Experts of a small language model: 56.1M parameters, 128 experts in each of 10 layers.
Below are experts of layer 7 (counted from 0) of a mixture-of-experts language model. Rows are named router (the router's row for the expert), up (a neuron's input weights, with its number) and show model dimensions 128-191. Each number is 500 + 25 x the weight over its row's rms, rounded and kept within 0 to 999. Numbers have three digits each.
After each expert's rows: "mostly gets" lists some tokens that are sent to it at least half of the time. This comes from a sample of Wikipedia text that the model never trained on.

# expert 45
router:498479489476509529491520442504465487551487483482508482491472499469501498524464509474529499516471488492487460469537481496479536504530452476543476470491520539515564488499501546549524479496511483
up0:455446492514513482461456498520491498504520464563502486539475516535504534488495485528529500510499494470489449471477478489475469537551486521462504535482505449471479525511521539506494500489544512
up1:475469513503471539493488470511447502469538478514510564509512499490474498478503462507499486530493494512541485492530487542492540494534567530548499504523457496513478542519502529512509461488484503
up2:536491516503512507524501507468523481493526460510529477514474509474511496560529532482484493527465515480518507505475470538468526510543454538496487495501491537524482508464503514511430465529459489
up3:480488440532537495532553517498458489495503470513488510521483490548476455461535558523521497458502551530522483487442504497497487448494517508536530554525507554480521497486497481485523516481490506
up4:524485527517515450461469455516546492486493487539510471446492473508511494536503463508503483481469458552488509503472489507560463535523472513514488507485511472532502536517524488488503476478473532
mostly gets: " Binomial", "|---|---|---|---|---|---|", " match", " Phylum", " Animalia", " Density"

# expert 105
router:493475469476532457486505507483461487522517466510521451504490465492487514488484540490518551485484511465512467498480437510497530453532548530508458511488482457483501514465527482501548492485511490
up0:543466499525488470484522498483482515497511473515486469516477530491470534532512508523498473499507464481497492468493460529515502500483505494508480507521470502515534509517484501510498504487528437
up1:535502520523546491459465488461502527543508518488526482495452533504478497501528522499530455533484520519488513508497484490510504476492482500507468507498477522491490502533494505514569492491475500
up2:513488497498507501484543434499555504448479491475513508495502496458520538488459509452483481506482552463502521492501521471476484515544515491491501521494522500510502466511499517528547497469494527
up3:487512497532470423495524492506466514557476517554506482497486472470494471487495477541496511532472484485486489510463515529509506501515477482519485528512501491471520502499467484540449511505511502
up4:470503470498535456509549487503474483498520463528511510531505503482509494508518516535572532512489522475484484518460494523483496462505494480501471515491502497467502557476477520488529488499495482
mostly gets: " Phylum", "ial", "uated", "ured", "ulate", "ated"

# expert 32
router:509484479533502533510509509538479487524526485556518492520493498512493502466480524484496512497479496489461459533430492520481523479515457504501461540463525475493524521519531505512504491473524505
up0:485508477464498501502490523506513480512497514536532521500502507499521506514496464499513485471511518454446489508467515533496584475484495469456499488499508471534505533526513476474555461501515493
up1:479434470481522531496491487485469530498485486522557498533466504496494492500500507476523553475516512507500486563502438526499504537450518509498464516472506490481481506480523506521492487499464502
up2:495495489501512483507514517497500487450485469468482524471490481521470480514452558504483476462502514555445477520558498479495527492518516530508484474533514474527476508538498507526505502479488510
up3:529523504446461547508496492504499499509515479484514466502476521535504529498498510525493485480492438471503468500503506494490502490497492532544479563499525547499479472482471485520510501478526514
up4:496502534515491487495494513525504477510518471472531509467498526469503485543466515501529474497461508469518497542493522534463508494493508513508531485501508494536509473506509440472526498461498520
mostly gets: " would", " could", " might", "Biography", " did", "ün"

# expert 23
router:469506474491533461500525462472474471516508493489544480487498512492495533490484555477514531516454561512474464482494510517472526485497444508521504515476508465491514516515515443561527499450541456
up3:565459499475495489514521479541514487535521478479493475498441506507503544519509510546497466546544513494480505527495497510484536458505522498501510493510446539510541527512479523523492502500518535
up4:490478495512520511475509463512491489487453500478514534540501554505499513482464483474513520519475530490417494489485491504512518527498489498497511462523508451498482548532492492525480497488530513
up5:425499515475493522480492501515507462532483464507495511538448477496497513514539517467525511559490499478513439500495477555490500478526500512507459508493474528475497492479527514504485468510479507
up6:455534483478571449491486526506491505546528470519492530475504530479500496535503525460516499528513480532489474525470476527519510510521533478540503560488512456502497494478537509426500477468522507
up7:482465476451496540518506464500502511503453515525492509507492550508499447488481461462549478462474481512484487531506462486522504481505491520511436446488507460517473475520455517501504486519478507
mostly gets: "Mc", "Ed", "Br", "R", "ije", "Re"

# expert 101
router:474478474488505511444503490481477475510498485543515466503487514485487527476493541497511533492477470457505480521525492472477512474509524505508494514482493508498490502478525484512511475477533475
up0:466493497453487478504490482492502493537518483539477429496519513505478555469463505492462484521483460509524517489519474487469507465509446539488499515515485469491500522512544494477536492524509452
up1:505495500505491518494465490495503515567508457527458534509481435525463536504470544530475509533528464500502522502490434491503515505487529476490489545457510464481484531466474488494467542507521498
up2:510482442534455511561498473442452512496505528523490494458507482493525511535541525470535459476502494472479492464505504499500495480494514481492513509502504486489503530505522484525531511511487517
up3:476471500512522504478555520449526486523559566527518503515486464488493482542535543513491492502489527519484515470464512524488520481496517495507481494479567497469442492531517487532506492480469511
up4:484501530507528480478513475534483491514530523478496476469493524506518561472460535518510471520535478499511500469478510528506477516524514497478511526447492451491522550486487533499488490488566495
mostly gets: "See", " Candidate", " Title", " Result", " Votes", " %"

# expert 84
router:474471486482518494482516477450495463525522469551515477504458459497485531513479513476534522472479473499452455508494496508478517482518513511520476477474504541494522511508526508530523488474534492
up0:519469504535488510520495456486494510490535500468464469498483523488523453501452540516545515484520497455586518483501511464517498469501511505524487474518543518473475536521503496482489535486508521
up1:472524517511529503490467503482499518485510496469535477516501491516494521500524485456491474496495538502532486529515479560448508517530495530488485550534529523467496515504477523518548509522480479
up2:502480510493478534518500491463469424508579486481545491502473502478480499513486462469514516504475524528486495494471544500472568478512557487530486502518491456471499501473483478473528515467514539
up3:512467517469483480539511481491521460528544498480495512508494471532504462486481505497501533515438497507509496542491521487457508487506496467541503528454486497500503483528525487523514493515527516
up4:506506486514560480473495505487486498530489490451487484496512495480516501527514497489517505539471487496519490512473520484488501474452518474548542531456500473545516462473553495497524478502493443
mostly gets: " Council", " Assembly", " Representatives", " Committee", " council", " roof"

# expert 98
router:482478476509489505446516488494486471517516486499512473514470522464476522501489535503506512492504508474459482444472515499498514488511544494519485516501417538480516511455522499534524457476543505
up0:523447454483505511465507495498561501528531492511492470493487485481482495521471519511507530486449491512495511457491489536443533468463473504502517481502505475466480501475516491540478514510516447
up1:456516516460481527520504502516494515488519451536506492516502500481486511512476508505475518541460501528468507482511543526524489498527535476506498514516505487462530528519518502539471506499475440
up2:537488546485526533447523480482556506492507477504524480472542505525486541473486502480497515510510497523488489478514501499486479485514443476498494524555524518469480548534519496520500500480501511
up3:531501479477479503496494466479517449524509499537482506534484522513519500496517552509469458532481507519480489507497580527509523492504540494509500459427457497482551452505506480542490437507486501
up4:467491488511494525536482547498507460510511455523485522498510509468519529534440479438481531474493522516410467458502508550473496488514501510521508435479504500502513483485487528509523468466535470
mostly gets: " •;", " ", "frac", " %", " 978", " Turnout"

# expert 40
router:470477455515515506488540519450491448513504482519534486499469510503503533468461519459512489510467507494479481448539481495501535487517498475508493488468489465495515526485512535519522480462524447
up3:500503477494512501517508481479467478498457487522526496493478470485444498516518549524527492474504488449427524495522466492526479473497495532487517520509538452493512493535467524487501483522496530
up4:461490523497520487496527466475474512495498515475505514506457533427469470550456441503505494488459505527466467533457476534477557508499476530533437487516501463515492538542500518538493522466521474
up5:433532532553516454527486501513465504497466502520499496464482544444465467481509491418520490487494471494500530468437471487515535482499496501561497508483433458528472449518487495501510462526487522
up6:498502480495544501474452471479484540486487479553502522512504470506487491524523527533493499515498465522519504487508492492516517458528504510509499462500543475494516486507517510505528479473489469
up7:483482476532497541485531492455501415556507522495523518541472509477490505540445515482501505481473533478466463507470476495509522488495534507535486463516466510486560496506488495496512490436509498
mostly gets: " 99", " 71", "'m", " 31", " 91", " 70"

# expert 92
router:446484471492533486506517470521491482527519459490508498504487502476480529510480497493510529485484530505465486482462542520481510486531495507507487512484483468468491491475510470504520477479513462
up0:489518469472544462509533511477500473501513400491540493508472474488490486498490518490501484507489484512478480490463542552532492471531529509495487498547482517498511468519493522530507515532538496
up1:505494513510493521513531540495530495503474497471493490520487453506493503494494498447512504501463504504493515551447509510492485486486543494533522474467495493490484491520494485471546540492478511
up2:543495493552497461502513471516506468491457418544518491488502486522470449504489488502530517516512527493514474483502459533505481523481528497488509443501513460422538501451496494485525488502483496
up3:518508492497473492493478490518504501509476508509510480496452546487511505554473519482515473502493465513503478483510501506498478490462517486488485488506473514495484473507469499510524476519511461
up4:497478525508505509487472485513447495528466508514506444476536482445506510524501536486536528514488495514457459504467490523472514484470510467506469491480494521496539496496568461515519486517519501
mostly gets: " have", " has", " but", " could", " or", " often"

# expert 102
router:486466482444515512463505455548498483504575472477515466530482507492458482467459515499508526508465505500474476530488488521516530488530494471515480491492515429496519512492504463515513487484509456
up0:451463497486488519467504500540532514504508509452472499471511489471456486482516492506502529502445517517534496502456481464514488471529503540471520495508516484507471494478497489543480497498525471
up1:487545496465516507529473497507509499533521544524478534491451500498483515483464493497494433476528505476488471457466551470513486520502475522520438564491496478518494482494530464548506546446487499
up2:506498551488486545466485478543475494507505482508524523496496521527499493520507501504552490507489477536511474458504495509537518502527567503477501481475487531549531507536526477517514497472512481
up3:501449516412493480492501488510517482575530505483512484516476474530477516472497491487535476529488519541504512509466505484534518474534472529507553526492478514517533496524514433511510512445518494
up4:438499468510532508442521514474481471469490497549524500490459496499445474510519480509527489484516501505470504514499500476501518497523508488514460490505478509525527473481538538462516515509503517
mostly gets: " considered", " stated", " announced", " continued", " wanted", " debuted"

# expert 3
router:476489479498507499452502499459485480519512485529511471502484532491481534501465515476535525479475510496502468555498538545473518483532502463516484458481525485503499517477526457529503464463538494
up0:485505526476497508473511469484486481521485470568483474486502466474504493516512505465477503524455504523501424463509523518484481465489520485537455425453461489508559491533512479525513484500478498
up1:520443497491520486547493487516502503501474517528496490484493502450521503549502528487515496483500504521492500489466520503495494488543487528547474434472492531525502510509483512564523523477497516
up2:455518529506534504458449489517474533545499505492475528506512478485490520530531497442519473486501518489502521524491505488481504475527468505506516498485490479537512514529517519543510499472515540
up3:465523470505545473457499509497467457495485480514548515473511481476510542482489535512562500481497501483524495490455519500508537465475497506483503501491482536489500491456502535516476455522500500
up4:461512529510473458506489488488500493460473524492492489506451495485499523533464528502510506492502543506502507504475569501516520467487500507506467503497513475518492515577523481499525470460492406
mostly gets: " when", " Tom", " if", " When", " Mike", " Bob"

# expert 19
router:468488493494542499470536492498494469512538461490511477519471471500469521493493502477488553480497490494482478528520485516478503498556462452518497464504550487453518514494514455511523483513531493
up0:537455497515544499501489456488480504521515501493501508498499492486470517494503525483503529534476529513495483514502477517482524491536508503541430498490518467468494513521502458522488502506503485
up1:515505531471462425501553481514485491479511474497491471553508493491486467530506484502509511481491501521508533483467492437446456456474495489482512509475463511503465515492518477537512482508484513
up2:495548500489516467503504477481480501465463513536512516503517454480537544454531501531513516510503522488482505520465479478526505476519532506496495478530479470519519505524504560503533526518491485
up3:470497525551534502512572480518463497494464489450497471540475512510477520487504488481520580528469495488521517550502529517480509502504522499499504535513513479503478532514510503501504440492521482
up4:496495475531475495489499517508508525486496517511531512495485453489482527444448509528494503443449516520504490529492502528488528509509495526508464505472493494493480520541512471476491484535476484
mostly gets: " used", " use", " noted", " damage", " found", " adopted"

# expert 43
router:465502485492518480428496482472508494519466489472532470537472511468464489506483538487537512462465517519473477532448483488475516465526463492527492491482489541483525502409511543526543507472502495
up0:502505489507521481492494500492526518495505474531479510480485511478485539505482504533478478475493540542494471478502527494480494462474446487506474504526492472481536475517470486474523526480502469
up1:435483506508462515460511448529457505480443501507523444483460486533517481536526496495529504483515501523493484499532520505514488508487498530506489486536480526488502493467496511495518535459517514
up2:492504493473530521514530508515485486518489480493467511553532511497521514487487489507497497495522506508542526521524466513509493507478476478500490550480502458517495477485541514456520485398499478
up3:493493480467499495462529536482476461476526510513516532491502521495505497529478517514503526485484502529493455480524517504478555499479528507493439465483500525502490509489499494510534493495537460
up4:503498516482519517432506548483466475523478490499487482517512523489503513498468487499504508501486491516476520500487522469468535454462510496558489501495519502505490547472557450518510517477503493
mostly gets: " households", "km", "}{", "\\", "{\\", "}{\\"

# expert 75
router:467491476473533472466520495442476461521557482536519488497490521494475515489481525488508518474470473489509487539445453506479511482513532482524483504471513555486513490546512453518523479452559479
up0:513478501513462496473481462501479512492496456545467474537482515489483486500481467509475491476508475488519496476447524507506541479542541507487518512475491495460521483576497515533496507520524465
up1:479498494521513519520487507454519489501478499493545518512511496538510470511507539520471494500484487433488502551515457513498512485510461543502477460494504493481541476464507489496493504510506517
up2:495518477447521514483521485556459466532485490508515508560502489463516540496511572494521531513498497490533535518529471515536507532504525492519503485479515523485569503501483501540571486500524483
up3:507541463465512558544509493484460533506490482494498489491488467516515524466458505525534503474498494499505518469495472537537509473486474541536494530467480487527484516517509484494524470503510480
up4:495516476538509480519538489533500446500504502526518510531508495490497554460506531540500501511517492511544522479472500578529488465526504452513460528521489521491533528512484482522512477513523524
mostly gets: " since", " father", " although", " daughter", " because", " though"

# expert 113
router:478491484490520497462517490530490484533503467509521475506477503466475491471480524472525522574461519486482485527510511492469523467527480454508490482468480505498514513445525498513515474480519505
up0:453517470458549500520517483461483533493491477480525489503443486509466462496488508469520521481490485476494514490467519444491495504529531490551543495517491543493555559501526514504516495491480508
up1:505469470519499503483473534494493488495498506526497506513539540462473485508500508514522521511467483448484479503551497509497479489468503566516491490470507492533534512542539508513501450503500488
up2:480499500499520520459489501498480486515499516488507477494490533530514476486485469483506450542556520507495530500500529524439517512508481529515468527491484475466510527511501515486461541535493526
up3:487477513494531482496519504493509502510455480496475465515485497522533474508454494464532478479462506483498515495511459479549513464459531490520487505518530504530531508520498517488497495479536492
up4:475488507509528492495509544518450479497456474527506484466471503484533490467486504517494529519474478488551453519497480509506449528505503558500482478452490513508469499487526478480510444492528526
mostly gets: " some", " any", " certain", " Some", " many", "%"

# expert 55
router:483490480490517472442503485551494488524509473538509465472487497486481498498467538488535524475451472502499480496475450533492518477523483468500482485476464546491514492461517454532499484472515469
up3:466496502516501454502472522545497486467508493468494501550480520514512480513487522505492535497485489505501492506484456476466501490540501487488492515485470477482499510516471531525515499456470489
up4:509499520518514496463527533472505504482498512499507497479516529489507499474501535481466585498488500531521505527494497458544524511526528503496506556452445489512485504477534510526526485542493514
up5:513510497496523572514528474477496482491518504524497496481526562514482507504515515541522518519456486477485508510467512506494480517482505486540539512466527536461534496499481502522485475516522464
up6:491484496478487472470500504526510487515538487506505482509513505494527472492518478510489537513513461510454530482558514542533530511539489480518458470488486448457510491486479471493508474470468538
up7:510485481509535519505508497483473487496537524540522469490514491473531510454540523446530495520443505515505492455516456483514494513523475492507469457509480519475483466561507471515471537524505460
mostly gets: "==", "^{[", " Length", ")​", " Rating", "Geography"

# expert 51
router:462474459444536488502499482453481483509488450474523482482456511492477528475493498468533520509492513473504470494520448500508524476546480468536463498483497503492489515494504548536544472479500505
up11:512471485505484476513534432483544480510496422521486535552506498515499568500489526497477465501496516523513450517524497511505501543511463491517480490516520506491541514517490526484466481470496482
up12:454487505520499501482534519500498510512524520499519488502538543495537499454470498502486498508466539517455483493504505484477495485502498473494478487483515466475443502501510473493496478494475523
up13:486511473533579498544454483465494481467464476492482422484506501522474507495464530507522489539516458504527436504528494526495497470545444508494493524493472473527533513513466511525510479518505505
up14:473474529546492521498509483492527509501520501485517510542452480518502519460518506485490525513521513520496498528502487501474502502533471502473487465482470545485498496441500531523489483493529460
up15:470469466492505485464481508545487536496476497494499506502459512487451483462455487521503515489470567545476514444490510480503551445515551495481470491467499520464495545496498501494508446511515480
mostly gets: "ler", "berg", "iday", "sson", "hardt", "burn"

# expert 38
router:436471492497513501507502473498480472521535465509520470492491461502449519499466524495544513490467507472464483505468502525481530458518550501515470528474504532498505484475506513512516487455537498
up0:475511493464516520518499499485507487539485481516516522508509514522506513478491472510502449534521484508502467508483510463510526509480498518488497500527492491471511455512484466505492511500526491
up1:513516518467515502470485533507496504487481506492484549443501513492523553421495499533477458482519519504498493460507466496507494502507480483552495501565539558495514472485506474477468495520528488
up2:521505493508495476518562505492514506504531503527543462531512562498489524504494517482482496521469541526468507540494509534484498501500504526470487490493524481493516539562498440521495486471534538
up3:493495530500472548499540495553487513520506554504540509494538535496490488470493482502495534542480498448518503490519488500517492522509500520530497478531509485540461536517485463498504503522520533
up4:481512511512475500556488477469517549499488501472518504484480492458482481511540527519477515505486505510518476495490578469500544538503490542546470490458536531470564492519527528508496523546520502
mostly gets: " University", " Museum", " College", " Department", " university", " Sciences"

# expert 59
router:477473489531537489485511454474492493523578468511521477494476481472492522504481539494521512476468507509527491465473466527482512491549524522522472512499513472505501498471520482535521495489507482
up8:520487517496522465489537532491513488536449504516529530496487464496530494550516486461463509516464545495502473473575489478500524485509509526515501506479505470520567469508521513485462521476478514
up9:490500504517595505482516488485510510495508493526508492488517488512489507511481520483491508546512493504486481495467480507504485519515525531501511466474505499473527484556502524479490480480485451
up10:510503478534469510484530477486497500551510481467500486527528506476511514512489461494521521469510513511478501525494509531522475539480533457500500490512528528499567522460458481495471480487488489
up11:482486520541521538480529522540474493511454451554512522534494523542529502480481493502496543503484470502496512473501462521473495509520520505527445488476537511486550515497533518503511526488514466
up12:465500516521507496479513474493479475478518513487508452489506488517467516485472534501511515493484463507468483480501528485462486470500511502481496494440494485487520525497529510508505491472503506
mostly gets: " ft", " released", " published", " available", " opened", " lb"

# expert 17
router:478467475467495500441494487516487436517490508487517452512461545487475511492476502487511513508464514487462471510481535495475509459528474504522481510468497449487513544513537491511536509467529471
up0:507549530494486519483489500463529397518498486503485515489501488488522481485468528493509465494496504451499480477448509492520476466495461475525502484463510481450508518565511474524506508467451479
up1:485518474511545492510478507523516528471505486501485473539480474513479510467507478483523545510529534480493477498489511530514496500482512475512499514545504493451527501434495497485504489516498494
up2:525534486493532514534527521507506482497505468492514505458489489478490533493448517490489476534483484504490457483517532513415508480519441443488466478446489480518488480493521470538495472486516484
up3:526503536488475444447482475536494505495511492480477498509498528480523504514501502483487498520502493518493467438511534512517517501495490485495478450445531486475472509488488491478502496497504507
up4:507504473449515500493493539470491513497460480516500466490520472528548477459516513513483477488516484507457486490490479493514510432473502534486501499507505483448504491483522485531488498483453476
mostly gets: " in", " during", "In", " During", "During", " throughout"

# expert 67
router:484478497514504460481509494502492475527555485427518475498462496495476527507466531454523509468464519518481488439515528523468521468530483484514486478456459531494494514497536475513511464478529501
up0:525506499498521499515509440493505476542530471492525494491485498453489493504499553509483540485490501529513518457461426503467575529519499502496491451478520513457539492472525488507479501442504529
up1:477498467497498479521489489500471453511489484476527469471480495501505529526478544446532526463516508497523463477515517525470466506511541480526455486480490534495493503516505495533526508500531510
up2:495474464503531515494522499474519478488533512462550471533480506474514494507477527510490487496502475561462520553498508523457437501481460537497447536492490547518525508467537505541499466460511480
up3:479500478480592504481483447480491467498488515526498480526450469516477491524494513501510523532484512541483460481484499495439485503521536517556522482461495450477507532468503508497489486501547457
up4:412526483509525498529504511475511488471509523504517496518506474517476521508472510467498537448458529518498468486502483489470466476525492483541443547492494483472538510484506489518524523484511487
mostly gets: " June", " July", " Sqn", " March", " October", " April"

# expert 111
router:455489482513517497451548491451489446521554491505524486486516518505475509484486512479509505542474506483529457489467550490500534464508548473514487469474513502474523518546534500522501487468529483
up0:507499492467526465502463455518502449507503486479494524482492483495461508528502504496526497539503474506523484523428454502479462495536495467518529479471471530474537474459493495481523514457508519
up1:509457459532523545486495453493527521486488505502498468506501420489474497487470482550520477520510508516490491513479476531520542471474502485509481496534514472450491476458557501514532412508469493
up2:483507515463518466470535504508422414501496525521480520498491466493496498510490471508526512522514515472525485500502523543502514519507504536478467467473491487507526482515511523542487544513509503
up3:497487525506490531531507501485500517500516541492471491491470511485515511493463531543464515479535543492506505486489518485470570509484519516469515474482452481500535486511505496525504485470542496
up4:467540493518504513441532523510507514491548492525529466478485501511520478479510514491477522527516486515452507506427577515449541464516518510505476496518458524523507480507506500488452515508519511
mostly gets: "In", " In", " Prince", " Liber", " Subfamily", " Sub"

# expert 0
router:479485496533499475492553466494459475504481475524505484526485531497478530475468494507519506518479527524509472433484504524495542454548519509524498498489498442502536535476510507519508478451531520
up11:502455458537490491487515487471479498496500514535495518512491501551517579492476476504494497518496484498490493489509465505497524503491448522569490526493522504475526505511472480530506471495498496
up12:510516449530546501469484496496547523522530494481522488485514486491503506489494483505501530508519542485493452501528494508526503477533509494491540490483473481478495548498499502458486511535515470
up13:496487465517498499501528466503516542524489515504517415519491516500505476487498540508469526544444546480520460484496477486518480471514541503510500533507503529485520573518530521529510491532481517
up14:482463505505511526451507527510511497481494487499446519480466468480489452569474479516497480464499581476494442493517491532479484486496537481524491490468506478538527487519521514483467488534504498
up15:461514499549458465490521475428544443479486509498505483476484513489494497509435506529506528508465511532492498485486462551499523508541515465485512500505500499529477518521491504489527489488477505
mostly gets: "ignia", "urs", "or", "ele", "us", " result"

# expert 119
router:493471503501515521516515498503481462527527475485528469557475470494468510516488521492524510476484510527491475513473498525490517504518472483521468447475521440510529507551534486518529482476523501
up0:482519504483483485486509482552456485557478477522475500487485504497499481496501522480522471454503509491485488544507525505519496478512488481482516512527481520535479538525503506527482508527459498
up1:444471484459522484524538472508506464548492513497551491531498521482564482449481524473491450534507518542464463518481470513477484537510537491469487541515511494542510510514500462537479524500511471
up2:493504510550532495505478531505494487521562492518514451503504487480468472477468532492528503503442487528509479481490494511503486465484519488508513518419489492496545500524503519546515502514492468
up3:494507487502523494489508510470512477497463430469508513555475481493514537459502540476478526506518502502470508494525472490527478488500502478487498518492496484480502493512538456505516518480477499
up4:496456465540455509530462508533461479514516489504480479494511545480549466505503514461483521512481530469545484505518484490463486490521503530506499428465519511436490511521491502529512457500483511
mostly gets: " They", "ators", " officers", " Jones", " executive", " officials"

# expert 114
router:487493482499522509463537469468466489515539471488509479499505473509481513494458496478525521485510496521478502462467537523484520465502533489517490449467524460490506498575523504514503471475541477
up0:503469494503528520525491495460478494490535515507528527493503528506511514572495496499467492543501503493511507498474503505494530491510496490499508503443475498506511508533516530487492441506452492
up1:498471466524503493517505539503492512541520476489493499496497513504513497441490507527480489490463504543499498512515517462483535505492460495500460455485424517536481512541511496481536481463568537
up2:467468519496502456535521489586467478523493535485499492496547497536522507485440534458458502467508519514519506474424504471478508498529528514492501500536515504513480469495498481509481455471487503
up3:509461491486483534472504488493479476509506488472476484517485531519498525451457477468474507501512517492498486520478457507490529489506522442505507474517469541499539481506515520525477481510512499
up4:497503546493532526509510511514531505554519464517508492488479462480497525497507530529514517491484526509491512523461491526483488499545484507538513525469498495479552511530481440480516531459523506
mostly gets: " it", " him", " way", " them", " November", " October"

# expert 5
router:459477482517520515480513473541480486542524467541510489528470540495477507490482502459535509512489454518485481506495505483481524504532559472518480534492470558473517521479538545520510458499528468
up11:461491549469535486505493521466498493486499493466507508531480571475509476495524495494531460453523499477459498473456562543527469517471512490510477510500452504480532492495554477507504490505524466
up12:478510509455489523497543507504474500489522510538497484531500465479505496483443485540495522504465498538495450507528492499476506521496517508492528527506485486470499467464482476552502496513447489
up13:443490534502501494503494477501475494526506474484489504495480502506521518512522482446498505477513510457499478457504519499456515523517480510500475508504471515468491519529493467528519454527519493
up14:495459485534559511436472522499533509500494514538520488502513488507439488479528499492489573528493501515514531511460471522476507510533487490488529508486467525471487556508522521469463463522559489
up15:494480514472546503510505519512494482514538494480521498492479497507503514501454503486495483507501523470474536522510528517489518460521524494514474527450509471515541550498491520491498510483507507
mostly gets: "Area", " =", "\n\n", " Majority", " Motorsports", ")==="

# expert 116
router:472472492488504483496517475512456484520557465493519493474488486492488505495482530481541515433475501492471480533480539535477514478536555454529501431484485509466517505459501489507528476484520492
up0:523475515522531481488509468433490476525496462492467496486504446493548478499464532464505481476506463511433477500515536535505492485532538486512513485496533538477504498473558482464553477487475479
up1:522486548518509500515507478494469517506477451486521499507478495502466476486483480498492530521483565507515463464519526460480486478511502515487479512462489469517464512485494546473506493526530526
up2:506473494516493505509476473515473510507506498515490514482418526482481509512487464536529549493514511472531498497496497533456482486527459476530517481474472541507508497533507485542534535504546458
up3:496421543537510539495539533555489506465518491499532465513520540492487496440488505482530509524461509472508558497516469504491488451451552486504493518518449523515495514498490477537510523468515486
up4:522464464476517485470517537457460487475520472478533482495467523487505540489541524484549454514504501480484523499436480523448505477508484497561453477507493452497512512501531497462551484473513501
mostly gets: " years", " while", " year", " While", "year", " remained"

# expert 121
router:472469476498501546496488496509485459509502472474512479454499497496452517485484503469526503458509510503493465448512492490496518489523507489516497467477491484473493494447496558521524505490515478
up0:453502488486485468487486478499485524485519486500522511459522476495504450522493526539520483514483486492495471500455532526486497525529505528511468503532482531477495512501531496509499488519483519
up1:506553529486523466523488513544466468531542481480507529498479519486504522466519513521510522531468462474502486496516469483493543541520517518433535523530537466504506534504518501499512510532491473
up2:511448529454504497461498514452439479499501463457472497483515510513479497439467482485552490457522491466544495498458506479502517507519510472518477550499508470483483501511543559518524511482474486
up3:502548453442496496521537476494484532498501510506495493450497436508493519505502509517544506513514536494482517526497486548465510518539478556513492506522496514505480457497511505493513516476481486
up4:466462492509548535523531523515512529508488507499521517483484508507499515488492475507530472499495501494547483522514486495517551488507514503504496455459487481473511552467488528503507497484482483
mostly gets: " Press", " Athletic", " Railway", " Railroad", " California", " Square"

# expert 106
router:493472508511487487456523479563484447527492479478519470547471487464478497471487503483523502487480457511474484422426516517516548492525486493514466495482482453478489540506541539508525485488510492
up0:472516501484529495456526533540498495520502534551486503487511498497521466520508485501499572493492498515460551496478513563474533508497520493534422537447499506499512530524575465532554499483518538
up1:488476490511496535473526509507450464486489474501513480517453545510449473511499447530525514507496500524533495497488466474464519490546547529510464504506525476477486504501487531552489490476511527
up2:521500457475488508527485504504498521491536492515502452514523512487500469476490488508520588558507542517468495518534502531496462501511517453516469539448524490446522537507529500502523487473498511
up3:467511465487531453475527507496469510520520498476515455540537542470479492451476524507530507489509495491545512498445542543496512475468512489505490525487476484489500499499508486489482471494474482
up4:499482518485466487491482497506490525469539504498515482537506514515472509502460518507447522501486511501453465517456506517514526507504495468521495512447488493474536485512531505544529453472499518
mostly gets: " 1", "w", " 5", " 7", "Int", " 8"

# expert 56
router:490471477493498533479508484508491475513512485463522472462502535472475526484470508477509522531463506474505492457531508523495540492521576486536507495486499488476518510538514482506522464507509487
up0:463532476479503497515525504502427506464477489496521515503431524487510506476513507496491514497477493524524520517486508502482507491541484509515501535497498482477499473468514535489557511505489469
up1:506480516492487468484537529458459521499512515491533483500504507468481477493519504474545537550447521500521510472536495551475476491491478512547510516493489509510490478494527523507539515496502529
up2:501516479497477492522500475473491474462492486484475501489535499515527516504509498492544475485540525548531493489524533514496537474470520454534483520501461505485472481542533513517475463536499499
up3:512438504525512497516470516491459507525498489504494502488494489516467471485528511512457487442527525474508511496522494531508514545527501481518468522489494465494514481501511558506517515492499534
up4:501451540449496488492502483527461495524502413486498490543481508511515539467479545480487504530463514481494513477491454554507441511517521511515501502465533527478544462534492481483512535479524474
mostly gets: " Romania", " UEFA", "ZE", " Prix", " Liber", " Republic"

# expert 110
router:488476490508534482492489497519478478528499479476518481510492469420489518501493525497502541498486469512460500472519517507508531498520474484514484478497463512487559504487554453528548462512527501
up0:448482476489488524477478522509449477517505499461470475524496556461467520511472465486471510525493496445497530490514518469495551529555480520527526495513526458543494497532449472476455474522490503
up1:493467488530526506496499517495518535544529496477514457502503512491488532522488463511515513513510498525508478490519518508507469537539489480487447475497508490481541468483477508511546517511510526
up2:455458484486500509490541452528493510501516504488514494473474570530518556498515501509522515514496511521528457493488469504490561494519506501520494500520515444495495532463522501496501448479520493
up3:505532497505512507499510523515514505477482523501484487513457462451457525494492489515510562512489457534483513483522474484478502516496475479536488454530467514509531505505549484526458556478476525
up4:503526485495484503458503494500480516531448533469532460483459500487523460479531471482517464521506546499475510514470498491460536497510534526503519488512453475485472575499510498511531523476450523
mostly gets: " 1988", " 1906", "1996", "1995", " 1917", " 1896"